{
  "num_hidden_layers": 10,
  "n_experts": 20,
  "normalize_top_k": false,
  "balance_loss": 0.018,
  "norm_eps": 1e-05,
  "tie_word_embeddings": true,
  "beta2": 0.95,
  "weight_decay": 0.29,
  "lr_head": 0.00952,
  "max_seq_len": 512,
  "doc_mask": true,
  "train_tokens": 500400000
}
Below are experts of layer 2 (counted from 0) of a mixture-of-experts language model. Rows are named router (the router's row for the expert), gate (a neuron's input weights, with its number), up (a neuron's input weights, with its number), down (a neuron's output weights, with its number) and show model dimensions 384-447. Each number is 128 + 24 x the weight over its row's rms, rounded and kept within 0 to 255. Numbers have three digits each.
After each expert's rows: "comes before" lists some tokens at least twice as common just after its tokens as in all text. This comes from a sample of Wikipedia text that the model never trained on. Tokens count by the router's weight.

# expert 3
router:095111145100071177135139150145127143134141151122109104153091128094126153152103136167129113113117166147147132116120127167103121155158122150179138118123077091108127126137138168137162138098149159
gate0:143123140104108102168108078172133116139115143142140130118141100150166121121184136106133151116134117127152131111137149150128117120119121099138144152106151126115128144144142133163072103126128144
up0:110167129101116112098087121089108121139143121132132140139139146132138133103149133114161120157147134127184136137121132120108088150131178162114100139122146103088096096125065110103130141157172162
down0:117106131127083173159166119139125118104125143131145098136146140130092109117106119171165133131145123152121092158112100124118130178144120114152130124093152153140158130133102098162118109126133117
gate1:119164164117107140094086119094120090145140129174101127090116165158139128111093124120115122108080148100167125202120082178105099161158166114100105130120127074151118124138096069143101114145133110
up1:130131168199147087128136125116062137123117132132103110159121194146129121173174096145129130134113100104153146115166149104122118103142149110167163131099148131102067101101136100148153120110129113
down1:120127126113129126147086128145166121110135145114107154095141146157105151113134130123171122147104151147150125121123138176138131135152152110135102131155145146131116117136119140170149131123147149
gate2:113096112125129169140164104120122142147136161114146125127154122096148120129120125130099075178143139114175107139152093159078135120144150095122152167102136117123160111125122131149149141156156130
up2:125097119137143186116096124139135111130152177109098127100127131144146087151124089156111179124106122125173090135131160118098132131127118102160135139134096145099095117096135120139110118153148138
down2:115118118154089080158123156155114148067130095164121103099108129127102131149100128091128124109110112150078126113154143112148169137131126108122140104161122134110144123142150132112133129081093122
gate3:119158164129135131127114102174167141125138113151095115146126112099148121151149127182108127134138087129091166117148095119098128104127131128113123130141132148093167070139181129143131110122124124
up3:131153092145125140106120119115102120099108115087149130167135147160132143138102154119133155092118099129123166112163138147126128141159099137069132084139118152132075158122110109109149145148157154
down3:134083109144148160140107133097126116115131141131116183126141178116126118102177136159152125114197103134115122112120146091107098089153126138133119124152120105135157104138106121075100108155148120
gate4:119145132135070136086112144129145156101118163136134142106145096136151143088109114134141127110161133126129084115101120113120113145121113152141098147127169149104166105115159145117127147138128104
up4:122144141142140134163132165140154096125107160102138146170099120135142142144103126106128145156100153071128158143130136099104125126131134128119134116145113117136132127128148141112128137129123181
down4:070131117161141120105127130136101164129105143139149111177105126147150166100141112110151103127144086173095135138095104060106115082129103152108124133130146094096130093128154098112114186143138134
gate5:115101150139169116101118158107171135102136111122139125132113149166158124114130144100177119120132122172104084169146101132127121142131101140138147101141160120145126115089100121108176118169134123
up5:121131107115156127118152129090104127124125098135133118087117152119163150169118147147121141120102125103112158145090090142131098113132119117130161135132074129125109129116151115149163139164074138
down5:117162102153116088151141149097160135191088180103109138124082124142072120161147155175115135119131140143067140118132102142132111100097172113096089143130124137153092131146121140118166143117081105
gate6:163119137137091140129140172124109154187101128146122125130149163106120134146153100113137158147146097114128138134151131130105135104131107173191128114143140121100173178090100162170126131179084162
up6:122136145111132162081147160147114091109150144116140092103119078116115131129123146117131117144106155143107101140119144141104147129160120085140108118170098091157107110141158127140122117117105088
down6:085124142133097128141103128095140157096155065119089124116098126157106109153154163108108158159169084093113080109146102100120159107109132120172126145102137141097140154113095099156169112130176126
gate7:092114134164097108095145120109165140091127177104136138145158145133099135147120094095141115147119117147122143136103129087128097121177139113130117122120151109072160188132139112110085131112137123
up7:106137108131150110160150072138103133152159119119185109151143125114094145093144170172098119166120119165137138134143172121162151145096101146102093130188148123123123153123121133138097122110115135
down7:166143124125107102116141123111066161143160119142161119137090125129122113125165094172110148115126143128104137116132106117149131150104107122138145158132117097138137093194152161161177121168128138
gate8:126096108109153132135126180072128127131119129104141148168160088165096120101133156119179129128152158093121152118093159128156132138132107113120100112122113145136137138113124151131096106119095133
up8:121132130150118142145121164120106140166115134097109118158092109147082137123129146126164105141186158143170136103116091114074119119123083155090124110083157130132102119090148102119136126135104144
down8:118141113169117149111097151136093110149138142127095142145131119138196102134097148089108108138115121150107064106154187141105106108078179109138151141117154150155092179096131159111133146136096126
gate9:126100155111127134144082099137151135141136111138130110144140117180128144138098117129144112151118097096137134121095130117089113102122134200091120135093104180148154126126184134084086112176107127
up9:128107170140121172203081110109110158110109117154130174116104158144123153115141102154097125106138068104107119133132126116104141161132142106129116158101160137160174111115115112076155110171151181
down9:135116108122112109098127142083134084105124163133133099143111118101099178097109155118136138150143139145107137126142133125136172085113129161123103144111110116116154141122117125116141145047129130
comes before: " the", " a", " his", " their", " an", " its"

# expert 6
router:118069080118116128130128116130124129100142159162111161131084114124139145139123111151121134166139183102094168136122136143106109110111105156092125140136097152130133148129118120163107168175143105
gate0:143132152138097096123140152179121128123161127090111131079153138158117107138154112157137105110132117140124123136125137081140089110162118124129153134131153124106074136125126166147103154139114128
up0:155104078120120113148146114142146108130162171120104133130125114127101147142148109115117093102124088111082109104109117122118079093114127112094155066114175105140146163137115154124137178113098119
down0:088118116137154101172125153130129112177086081107146120180153136127122101143166124136152095155166136149125127103111119112146158123136133122142142100160125129125120055119139096063154116152103128
gate1:114089134139133161119087139099156112131166159155154090115121123122126099136154125141146157164106151138158123178123154126132123187100151135093111145142148152153096122105109112131139151136170156
up1:140154152148124092112175126164098161145096180163115151125126123116121114120152173085134108132072116125136124153109115165129145124103118131131133133131102115095159159152103128158180098133143147
down1:114120136168142169189147100163148074125136158105111104152129132134116097139132145143171160123108109117139091145104130120120131152153113141144075112154145108133114176145159158148108146154103160
gate2:104105116124114141137104138113115163154136134127146145148153138155118108113159062128105118122155145128104081121133145133133133144139124128116104128137154125122133164169139142106125125135140140
up2:129167092110164096148142113109160118111158096082128140093106129145133139109140129105140114131127149120154111122123142103092139171097127102099121092117133120140099178126176111091168152117100123
down2:138106106111158101109144115124143167114105155119164123102113141152137114088140149149132153089155135106142119091104116124117139114171110111109142128119124117109151122150137141135163104083133140
gate3:094090098133141121151136107104128135137123157152151139159108119165094100117134126096107126093110108190123135118111123191131123105112143153159087099136122117147144138103152151094128124112094115
up3:123179100100107121114145176101102129121128120095139106133175140138129111134140132111074151122152109109129130114131110117150122153141163146184108147125133141123127133166119167129134158160092107
down3:101134117166113131103111171104154114130119140122078130132168188113128146175105126103130117135114116102145144130143117166114175108134163152104122116171138099136130203116108118110131164117128132
gate4:179087095118157133097118156147140165127103143103152122130115101129131111104135149134107148145095100109155147098139150132171119126135142126137123111145150087120105121123133122143160133109182097
up4:147100100136097135111115144143105126112130113146167163174143134096126137156112126120157133080122177111119115108153115133145113125142130146186145094067161141130117117113169141150102116129109154
down4:174132110103129146101159131123144126113171126109115075140131107119108139140140175106120138091153141084144149156112128134137127084147112073133093092113118133115089125107100134083151150145130142
gate5:140145119125141107124165130143184095127142173138122100091185173133168172132150151078090132116166117104117096161131143126085113091075091081161105131138157162131123127151171152140115139063110135
up5:101128129163114155130136179121101157133144132099122135143115073126089121125105132161164149109080111130128130147121124125103128126152157190097142128112116136132128089132159100088122073137087084
down5:126162125156129112118109137076125124110167154119101137101151097093128135122088133131159134095102150106113104139136127158144139141145100107131113089076132140151120106160103104102135104134113104
gate6:091145158091167163133203137099128122140133120110161135095109116108119173098079139101101146155131084128165202128134121173135155126095147099172113125101123112154107114118124120102114132099118135
up6:089103094109144141128136165110137096109110161105167137181156141091144146133137116134137129115122135138102136143159117091144126155122124135168130142121098135129131128186146135142141112102123143
down6:109139114153135113140151102142125121120107135105133141129114155152108123154066090092170087110108162123149159121131151103128124145132107081115112121147154161121107122131121124151091165150130157
gate7:132114106138132135140129135147150146099120106117160171151116135141135105111130193125089095124090094165097164077102089098152112157136133118130137136115119151119089185104134083135126156107128145
up7:126164144142153106163140133132114172119181125121176103169100116158125124052136115127115159161122131134121142143125144101129113174144130101093144091165109160116116154141096138093116106111140131
down7:163129094122090152106107130112112151148150120098126078128118127143130131125154088085116152113150133121152100142110129139095129147114153102147119101105100141167082099092113107135140171164121057
gate8:107129158122164148145110128123126116103125163124151155164152119141117145134194153131094084118164090101111107121124155114097102134174103126140139123114125170086097123093133155176116146116076141
up8:134104109153135143129100134133137118133123108115130118116126111106144135110147120117156115155147117102072120149120096137147105148105158121110113132148125105097131162131135173124141075105112140
down8:135142165116114138086072142145094103110135133131124130137130132105087125154137147178090102132155130125139097165205122164081116102131127091139150131136163147118094111082102126146147131170149176
gate9:105128128134141141154142104150187128086107145112137137134150102136136113117115111137128164132103167111128129144096129168147122118154079156147138149157116182113122101144127140109141121140120128
up9:147169131127130151134137108109173131137128128124091112147168130116126133147144121128121150099089118115151136138096151143093179139096125118132122146139154142152121115143138145134153097130129125
down9:124152127155146100173156132183131118130099134120158125160120165121161119120104101134133122125077115171150126148148175148136131117140159156153119121130163092106150108125165143144081121141143166
comes before: "0", "1", "9", "2", "8", "7"

# expert 16
router:184137159142166114124140101103132110125130162113159108107166128156132117114140155111114129124147073170122099150105124109147146113089149152102147153111124138151140105106139119124100111091093077
gate0:133122133114161160082160175121156093149107114119108146099161107163114136134144107145133110096144072133135101119094108126114129074143088123124084148144139138155133102106121134117152150109113157
up0:127104134152138140129168107144147107113180143110164100153114109107164145164081131124104134146133147159109142112105140098152096154098136104128098103137117138147098129104111136106166159115119127
down0:127120111092124115128134121131107095135131169136102133094145124125099125153132131143104117175131152156135144111159135138155156167100125119123097178093090116142065148094118133143097147141129128
gate1:104122158161111160133117114130118155152131113115112110128180153101122158129158130105145124118125113170115081151113157129061113135138142113129125174146116149130162100082148154096115119113088129
up1:124139108146104120126150073092140123132148126104159077127132109102128143151108140123130144118130182112143142127114100150128105112162089103162099131098168102130179131130127110138113136153142090
down1:147152109085128144155171091099167113116116160166136119118136127114090101139136145112102116147089141199092156155121151135149122112162127173144123110134122130140115123166102132129135164107195177
gate2:135140092114156146149151151137115162104124155107115158138148139178086134126160105142118107131135160087121150115091124135104099061125109141132141114117134154109159127156121121074123077124135132
up2:141088126137097122136106126118128124200118100167118117120135149142139127152119121150123136128176165130142135127124171170135118121148115168117118137139149158096159157097101189148199149120109152
down2:142086125144097174135105145117170117087128094130101118116160140145083115154137121126139151145070125109132118115143134140112081134093136105174139093122175172113127134141133107095099132122155137
gate3:180123122123102149066108128106104105165130154118129112135162154148113097163107128148156150151121159117114092140094165117171113105163138151120104120149136079147098137117140087109105122132135148
up3:085109126105132145130144141139189135153120136136150109097108105137106151124153098152138123151142160129058124128176106117135135121142126147137114112116114154113163127105118132106135125155155131
down3:118116134120113133118146124142134122139162142107092109136130128127121134155131136163110163071161103119099097179115196106103113150133154157047116103129166163140116105128120165097124116105131095
gate4:132123085109081146123140115111084120146137136106112162122122122124121130118133121083086117086118132120109127136134121143170108120131116103124118174126133108093122136109148128166120125116118163
up4:123109120145131167160081134157144100120139164153173122146114116124115156106141137130149110098113115134129152154113142106137131146171091098124151097136094129137133137106132092087125146113112129
down4:123148140122163087157122167133137156102126163112091089147130102068135183141124119157127126104139153137170143138155098148125119105134116162108105132171153142141139136124143099121139160109158114
gate5:091082120146084112117142108101130159116130090128114087167143115172115176074138103146120155118167126133153113124178108112092164133081103131155110103173154134165094149110127155170137112162144093
up5:117185142138138089154099166120117152173144106144144160137126143154122110140113138130130127135131134159146117107137128082128132128063129091122146115133178119134128134142094115123096123146168151
down5:132114172121103097078160118144118161163087092128121151118136142078145119098123154077112157176097098153112175153149134115113141151132141135053183124126129159113115155127109131119114129110173110
gate6:129118137149107139140120136188146113159120126133124127124136128140150148146129111111097120184205132113171146147166161111132116109157163082123129156164117112146159140094147135156142159135192080
up6:113137141131118168121120128143132147113105122117098137153122161113140141080096120136121158158102148063126138097135135121149128130090156155144165141130167137124090114097117168149095146095094134
down6:125119138151107121146110169161137174134149132122128141135160176117140157102158136127184144128134137148116130110129174183142096097078131132165132118110171109118113132123118139122116111114086130
gate7:146109115094108140162096115188085143094142104145090130095147113170151111120107148136160115129191132118119136103172125125113137156176148173132138106131168113152118119126118161168151107117157123
up7:137140115153099117125123139131183104145116126140165156089105150127103128122133131127164142132102157141142147126124126138140111113156159104117112070144133099139157119109127123141124114150156165
down7:121139136125128137097100168142159111140140118105105132152100107129104104120138124098108123113135154173095132106136107151169181133147143147133124119154082140082095130124158136120160128126146090
gate8:160135136156117128127098137105113170121124143130121121127124113122124153148162136082142102118099121080072127119173131159146115148140154137093130133155121148130088125158105143093149147095165131
up8:136093101127113143136142139143158123120109130116105179125147113133158068143096132128110137174117141160132141094130158138092163140149146083155164117116093095146129169129153169131116127127078203
down8:163090157129156100133084126100132151134116121120133211119125130138149103129127140146082163108156134144100137154102153117102144159143132094114132158131124127171149113139098162141152132104113126
gate9:109125138097147126135140108154108153163127163105135109099141115088121132129084144117135142168093175100155161102167095110105142156116112125098157148110130087110112127064107133123160147110132093
up9:120183123112090134128106150110142146100107109098130092094150109127092168151129096139130120136136119107118148156121134141098199108111135155123130107132103176138113104110146150100157136150108175
down9:129142108162129137138144125166157120095188130137162139182126125117137135137133173132141103130106137105140090120159123126131085126135115153143138118122106111129096148095120094154102134104134169
comes before: "|", "-", ")", "|---|---|---|", "–", "|---|---|---|---|"

# expert 1
router:086140133144094141128162134136111143174111078121074148137169118082164123119106100120150104138117154089085186084145105094123138154160120108147103150152166135117126137113126111149161141121142083
gate0:156138128095171141133093174056109097125108117130146166108166092109153152114116080155142131146131164135112127121144119125133106122139129150143126098139086097083148129116070144163111156135122077
up0:123140118153134145071100146140126114098080144148110135106102142146157123101102127109150110126139155142169108120150155191074079136155140129141134122120099117114143120146108167116110172087133115
down0:159126157138140099119140129135093160146100079136140092141115120136148101110116109144110149176145112142057098088152104119168117152110140140139130101151153148161126143127111130133123128123132129
gate1:120139142109153126095079113129118138178150124175126158151136151100163173144089149108117181128131118071103132090151112156142124119135105104117144162156158056110168091126102137139126115111097156
up1:143092159154141138142102113120106097116155151158136153128125129139142111161165112117095135107114136120097114090151131146138147127154114141079185147145103196131171071173109137141120137122111179
down1:127135123115141083134161098132143142189107168118127148123164135118164133061133118164156095111119156156164132109130122121105097120123126139121123147172101130158145168142115107155125132171109140
gate2:135127109165199062134152112110153101140083113150112126110093153165112156128128125083107126116116107085149109086147132144119159123143138132120126123084135133102112121142135105139099169093140175
up2:111179148136124093128156134164148144123126152072142135154126111109080103116142123121147104163110128104120122150140117101126102123122155135095147165115123126101116131117126142123159110060130103
down2:092085077149138130167126136114164159094096131092146110145143137137103149097136170143165113135102157136137117114132117134134120123178141125164126147126122145120111155134134102130132137119125114
gate3:125131127129161152117160078119129147091086128137147136068120141149091139154089112126132115164136134122137152145137144108146171143144140173130135142124118125113116105148143127119126132169136126
up3:134139132107152119101128092112137098109102117157144136121127153162130163073163110119177116146119110106154161162126125112104108126134141135101188166100131115134125092144164153142124112148110170
down3:092133096110147090074081132161118117104111128139136115135145094135138105164187114106112117120132141164114092118120128130114168163115145141149167128139116111119119147144114097146174076128090128
gate4:143121074121116112114098125135145107105128141133112103119135131146100066136161107110115140124112138141138104142108104133119129167094141137142131128139127106124123129119151152146159165102139137
up4:154128130149166115129140130150124151135131104129095125155121137132118178109148134086112155123132158112105113129112136179113149113086127143157123094130073116136162158149138133148164132171127109
down4:096155144099171130112140105126117118136128112109115149188103167101148129128111102147127110116126122134129104119150106131135075138098161064123150135122093105138103134150094113098110108099111112
gate5:114123126139128121088137163160131137149154153172089098120144126105083117080128144115146120121111114102112158155109136072136146150145092176176178116088124097080076158151135141105093116107148107
up5:139133184149116068105149134139125138132146104177092129099186141120086138129171136158123084135120169135075120095150129126099110167143144132092130143105116067096093114131153111110108113114144125
down5:125131126145163134142125176084178140108126124132119155091187136134115112111161116124152154092110218141159143109107184113099152158118127127151115108113100132179141129126131128138132107112122161
gate6:112171118134124104130125147122134100089097141121086097108132131159140116163147174126112100104134149090093169098084146149135141132137136116139121111034142127151109131080086116109130152129110117
up6:127135106127152137155112103144130112151138159115139111166104122117106117123125091134115105149071126161099086130125093147116125141119148128103156141103146149133133098136069121143119112122115173
down6:154115137147126127114145162087158167119152071190121102109152138147142112150134178136163135120174157126124147121127155138132168144122086108151136142129128145130118093128126144089132073143145098
gate7:105131118103060077102134111119156149136118116147143107144157081128086113159083160165138118131143109163155140104152152095148161121119152125121098173124177154125108164096144100167108089127096096
up7:087078108097108112148131101149118103124146066151086181094128130146102111146143095169166164138151131170125166114134095111113110174095103131155110162138132094127161104100162151137127139113106132
down7:119118146160141102114136133174140116113138113089133096150107177097130123135173101097123114079107112109151118152104125150146122124185115131120142118156137159167129130100161152170129165103143162
gate8:136119113104110169106131141091142136144071098117127106163168125129133149108129141140146126143130161139141108165179127155115111164095131125162112134111147132139087142106117133110138149091145159
up8:131125139135127092135121083138151126170198131152091147133097133145108127108136164118113099137155094126162122143096140067105101147150114139121180128154117139132124121145102129152102108101132141
down8:120118097113139162105108107127102141082106117147183123125137118141133133087126129149173141166196129078126110119090088134133141151138088116149146130121132092122116127131103147143090120162119126
gate9:132114112161128162119121159149172141083148148151136158134154145091146143147149106121098075160149136121105134157150138102134124115100155121148146098131109138131170181136112081175111099103114116
up9:131150120144105101133152128160143140111142170132135143103144130116146073097094127173140153127098108086163171096172133110115129154124136165157137106152121131169152148147151135139166112057119142
down9:134109090151123118129127181160127111164142110105157112120124155125084136139131141130088113109143149154120082077094117173158118153145144164123095141107165132140157126131132146126121157167164117
comes before: " of", ".", " in", ",", " (", " and"

# expert 10
router:126148143100100151107096110156121135096138101111113086142128098145148140150148151203113149132127188149144160163127110105122108140120136094146101123116138130134123127153135154123101131119135158
gate0:122138123144160164111114125130152114144144126150133121149098147106154119133120135128097140119117108088095151147144130169123111178097138133112136147124123123123129108183132147130147136093111142
up0:108109136125113107132135138114159108084131115094154110126102129112162112106107129156113111171118092135153136139141108130129108138156092145083105117177113125121116118094139132145123165139056126
down0:160114144132122108150112127179098112122133156164114141122132153137097148102125121143169082071136137085113118118184139153124094114126182131129166113127148131105152120177108141156158124157128114
gate1:120128138131104102102120135137114142160150109158152153141140090143136107151133122141099109086118094085142148098132105106152132160123121124096091151108140110151129168101184136139118139125191147
up1:177089106103102118109126120136143153082118101108163146140097105138134118113079120119110132098134130107138114151092140102185156136168131119120135110115166153165106182132142118176130185127165128
down1:104139099095136148140106146104126154124143179178109134131158126129081097139147126150101128141100124117107132154093128126150136149126152125148135110092142164163113109136086132155131106100138174
gate2:101124112107156109131120111103093159094101140131157161130099144098119113151078106093163150159141097132161108127108102109171141121153132121118122113116165116139124085122124114080148083157156151
up2:078108185166172112141130120128114074139149116108124153122151090111130110098126125125131151094119146116103147131092119127152115148140161135121143155118090104120145099114094118105137113120138140
down2:128125091111099121144126151105138147127108187105178131085121120121123147132141151132193127113159113123138125123114098079162129094139146097149155109109110125145134141086130108145148123146119152
gate3:132124126114125149141149137155154160137169088125122112136127075165117128132164121116129162108130081099127128152181124127146130131110189127135176134115089102101126145120137166173082091168099173
up3:148129116140126163118148102175102171118140113145125114152122103127109120134078125129088122073136120113090124149121089133118135127155142137140142150122135161115164119165078152147134117175150135
down3:153117135156104145056117141158128111092135160147136111120165094112133086138158137141161139083144168136082159140067118128165118099106096100129123166086136128087120152128126144143130144154100132
gate4:145140201164121098132183107132169092107143095101164165180126121121145142126109145148138156158121091108137161169170142156180135135078119141128163108160092148090149168081075134117101151100125123
up4:115116157161124167146099109173119149150146137143097121121145119116177128148137099143130080144156089110143126133149119140103083101105106099144159109125110126167114177155129091109174095154114106
down4:131106138137141132104140100107073096170112184141133114117138143143114113124173172106139138124115104110155156144131132118137145099155118132117105111144130148138148122139141157101119084099147136
gate5:140144124135082116134099137147134122163113132139125135170154149096108148086145101143138107099152150098115077094118142160102153129167147116133091133132119130118192138133143169148162126155133108
up5:157130128099139111115111144128147097163143134125104126180127110084128147143142127137149099146160120112144136125147106127097162161108153098142113124143128157104191147133123119137150114112141130
down5:127150147124137119164114119152119105141171131135141124142139047145118086122159067146130157117112126132124149107110152143160100104075115128115165139120103143136114143147110106121135149141138148
gate6:144106115127150121121077102092083088119112127152102160125165179136116149151091177111105092159117100118118110093131146143099154160174127083160143142173112111120076173125117107129122095109128166
up6:166110144158119141138126138146098091147154132116138130145073117125101154182164142169129140125156111166152144115098162131129098119177118135079162110161129121160106108104117131156138080153089105
down6:115174154123117141125152087100121126111165108106117084115137164109140120167133110143157162144155128100144117125102099129148126115169149128112112092144144117150131159083120146097079105121114096
gate7:088144090163085117089168122155139134138153115158119119142123142147089141098091123119124150175145142156156162106139153111122102133149182111137131138116110141166141160134138089105110145164160146
up7:104107160122135153117143139159090089152127144152094114117122165129145144144137109167088204121163112101145149164130108129132145139096180140104121148128140096131120133139124139173133131127126184
down7:101154089112157125105124109144096147140110107114143135140169123143146103118147116142123111148137089138126176122109122191126122139134116100091115133149146122124111129130115108124146134154170126
gate8:125123136103115139140127109136166147128155114121106113085118126138158109130090088146146160139120159152101131150110101119138137120133127107106141156118095119152143054137137113160162130130157089
up8:123176120161101128143106130080120155123126176159094157195125118113145079109156133102182129125141104114111129089095136119100132133163132156118145135146171105111123117127111138159126137127135160
down8:158097128140144148150129128159163124165077132129109141117150164105154126127091103090078116150097136125140127131111116140104125128120144133135125150112128107107158143106161144146136142141124127
gate9:162124117132117149101128162135147149115103131135112130110128057101114147137162140183114118145130147170148137119148137128107112119141120148126129137113134124096107133123125130144164160134139117
up9:104139130118163084105174090120107110132143182130144120132146141152143104103126138104098113094136102146133095145104132087101091163145146128108133121171146085102189131118138124116119124112086148
down9:104111116098107159142112083086148127129127106085111136147094147114109170092150146116090140131072132131137162120170149120107191130183124107115090113111146159161126128139111116115149118110145082
comes before: "\n", " The", " In", " He", " It", " This"

# expert 4
router:183148129150171107132135094102136096110156145109135164104145145148127124117148151108120143112136064166173083150107114146146145109087134150093154130104136149139149120099133115147121110096131083
gate0:103104116131163101137065136139117107095106119132105100117154128135116109133124134174149129144124163135130114126128071144118143108129111110149106106163145125148091112151218124088071183130126180
up0:116131195069115151108150121083134160128117162159160146121148176172103169136143081100134099131165127113115083140136143115109127125091171125159143133147148111065153126123123105150143054070125137
down0:148109095105113108086134147131133164148134151123123116160107124143141113135099116179100149112105129126168116128107109120132073116127127139141141099110166100131129118126201142092096125143148139
gate1:149153097079115117144127149121107134096137118139081104105150140087133128133124098112136107122122112156124133142115130119146125151143104082128102131100082104079118072118121140088174139118146116
up1:109146131120157112117120088125116124138128142177095096127103129114126145115149167118134107147115149101075111126118137115139119106149114145138145120096161076106116164140119115058135121119110137
down1:092184148119109120146125134138100135088121174109121145148163144125112103101126137121097088125137132114124116119124136125161133144162151127100158088149105114131122143123124147107124103159135134
gate2:165126093130105142149140124194118100119154109134136163128127120164142157145108136149137125106140095116131135114160116168143108153109098133099088105121162131124123147130141140103146125148147148
up2:119085139112125142141151143133110106146108140122159179136139135154121189109150124129144112159090145124180086102169123110151099110135157119126134125129168155162110144113095144131137102126137135
down2:126107139121089145151117169127113105093135136128173122139161160105119094124129174131144142097119115098082099148156106112119158095189108108091100126074127111092172097124153124126147168141125112
gate3:142123120138152132141087160134107137083115175180160127173116122062143109127089132154157170083167128107138151129130175162114136174134128147169101139102124129132141162154131114132126122115168126
up3:098110122139105139148126112102149122148111081142121136111117101143127158128136147129096167125152121164107159153135154134122156151108128173140128119120079101137158119166109133161116125153140147
down3:097142144086090131091104123101161138123177132102178094125120109113166103117073106138116141155115107107099145131144078132112129131138163139172117122155121142140108188131146123093166172155150117
gate4:130102149138096120120109103108149160168135125169123137132167136128092139132122097145093119166127130115123119129098142150131099104152098081128084081101120164112124102107171095101117185128128126
up4:132135110150158100139134139122135167118116158125110133072138099155090148141155141113104133126129121134122128117139151116169135178113137126147165115117147090119118139159154121103117152072137144
down4:124100107122126131122140078164112182150118125106114135118108141151119096106131113131141122128114139161152121141130142109083113120141172107169151120112147181147119133144116142175095154143113148
gate5:142104117105142134108142116114124073096139136150141139102130101103160127133167109106083125120105116104118121101142120187129118105131146149178143136126173118105127160143140138152115133122150107
up5:110139178138098146156173080160141113168149123123091100105110140137103148147098151109141153159147129110100135121143156110112137136144122110133162124152139131126151143119094111183165163172124139
down5:152131107099143128169119159170089126132147148107145085093109159112128113119141148130136147130091132091125155106175135173154164085148132125145124111071115125156126143107121114139114121135129168
gate6:142112124095095142105149163144114154089139098131123123136163146145128110113122110116117114110143114110115154115145103138134114149141136136141115133118095079158114112159134092086178121125116153
up6:123170173145079128132101146148171149123097118126137113103102134110120132123163151113080161094089140120087117131140120169142138162114144110141098130110168119145109110143105110139154113140142154
down6:142100149095102118143118121100102158126102122141124119145095083134170132131092106124159146145129146168129128157129133119142103114156111081166071171127111088100137149160146102113127113166139156
gate7:155092143126103120138148127140084118127127127123112077110119104070150086150147107066111149136127132132101135125124125124155140177097097130137161129111146143144166161123117112129137138079091167
up7:122150156138113145155106144126146129091155124148114108123139078110115132109122157159113096110124121149139166162081100107147147153116141135188123144119125120185147166092146135157146154105121108
down7:119098099141108120154129181092128142115107149132157117145108125169142106101105115102098161134117123140099131124138132132128146157153132129128158131120130108098128092080084112159142113145150169
gate8:169100146112139145172178145114124141148100148129116101160085113126137144130068144109144143114138135153091098119149168132118109154123125139097118102118163165095113131158105140155119106126137117
up8:113116126110085137156149149098130098123113161116132121102133094163130125147132102130148126157145153121151156128138162118110155108157136142152102126127089103152130156148100138131137103105091139
down8:125146135135169142169141070083117123153110099116171102149123177126102104145069120161127153093122173180109141125093139136187152147150090151146167150151122138126170135160116140138190108130134107
gate9:118118098108135162105108116152099142118132149146156112173087134129148099097168130124141123105168140094168168138121108133127140091113127128128129126128123130101084142146121111114138140106153109
up9:104136128129153123124123114169120099180147092116149156147166113114139132123112168096117142096205134138140145090172129120123138124139131159117090119111085130144079120161129111153126159075119133
down9:135147113076151128182097097115137068155154142145166159125111083093122108100112113103148115107115140108138105112134140148150118096183108134121150062084148131141123108118156189093134133089120100
comes before: "-", "\n", "–", " Succeeded", " Phylum", "),"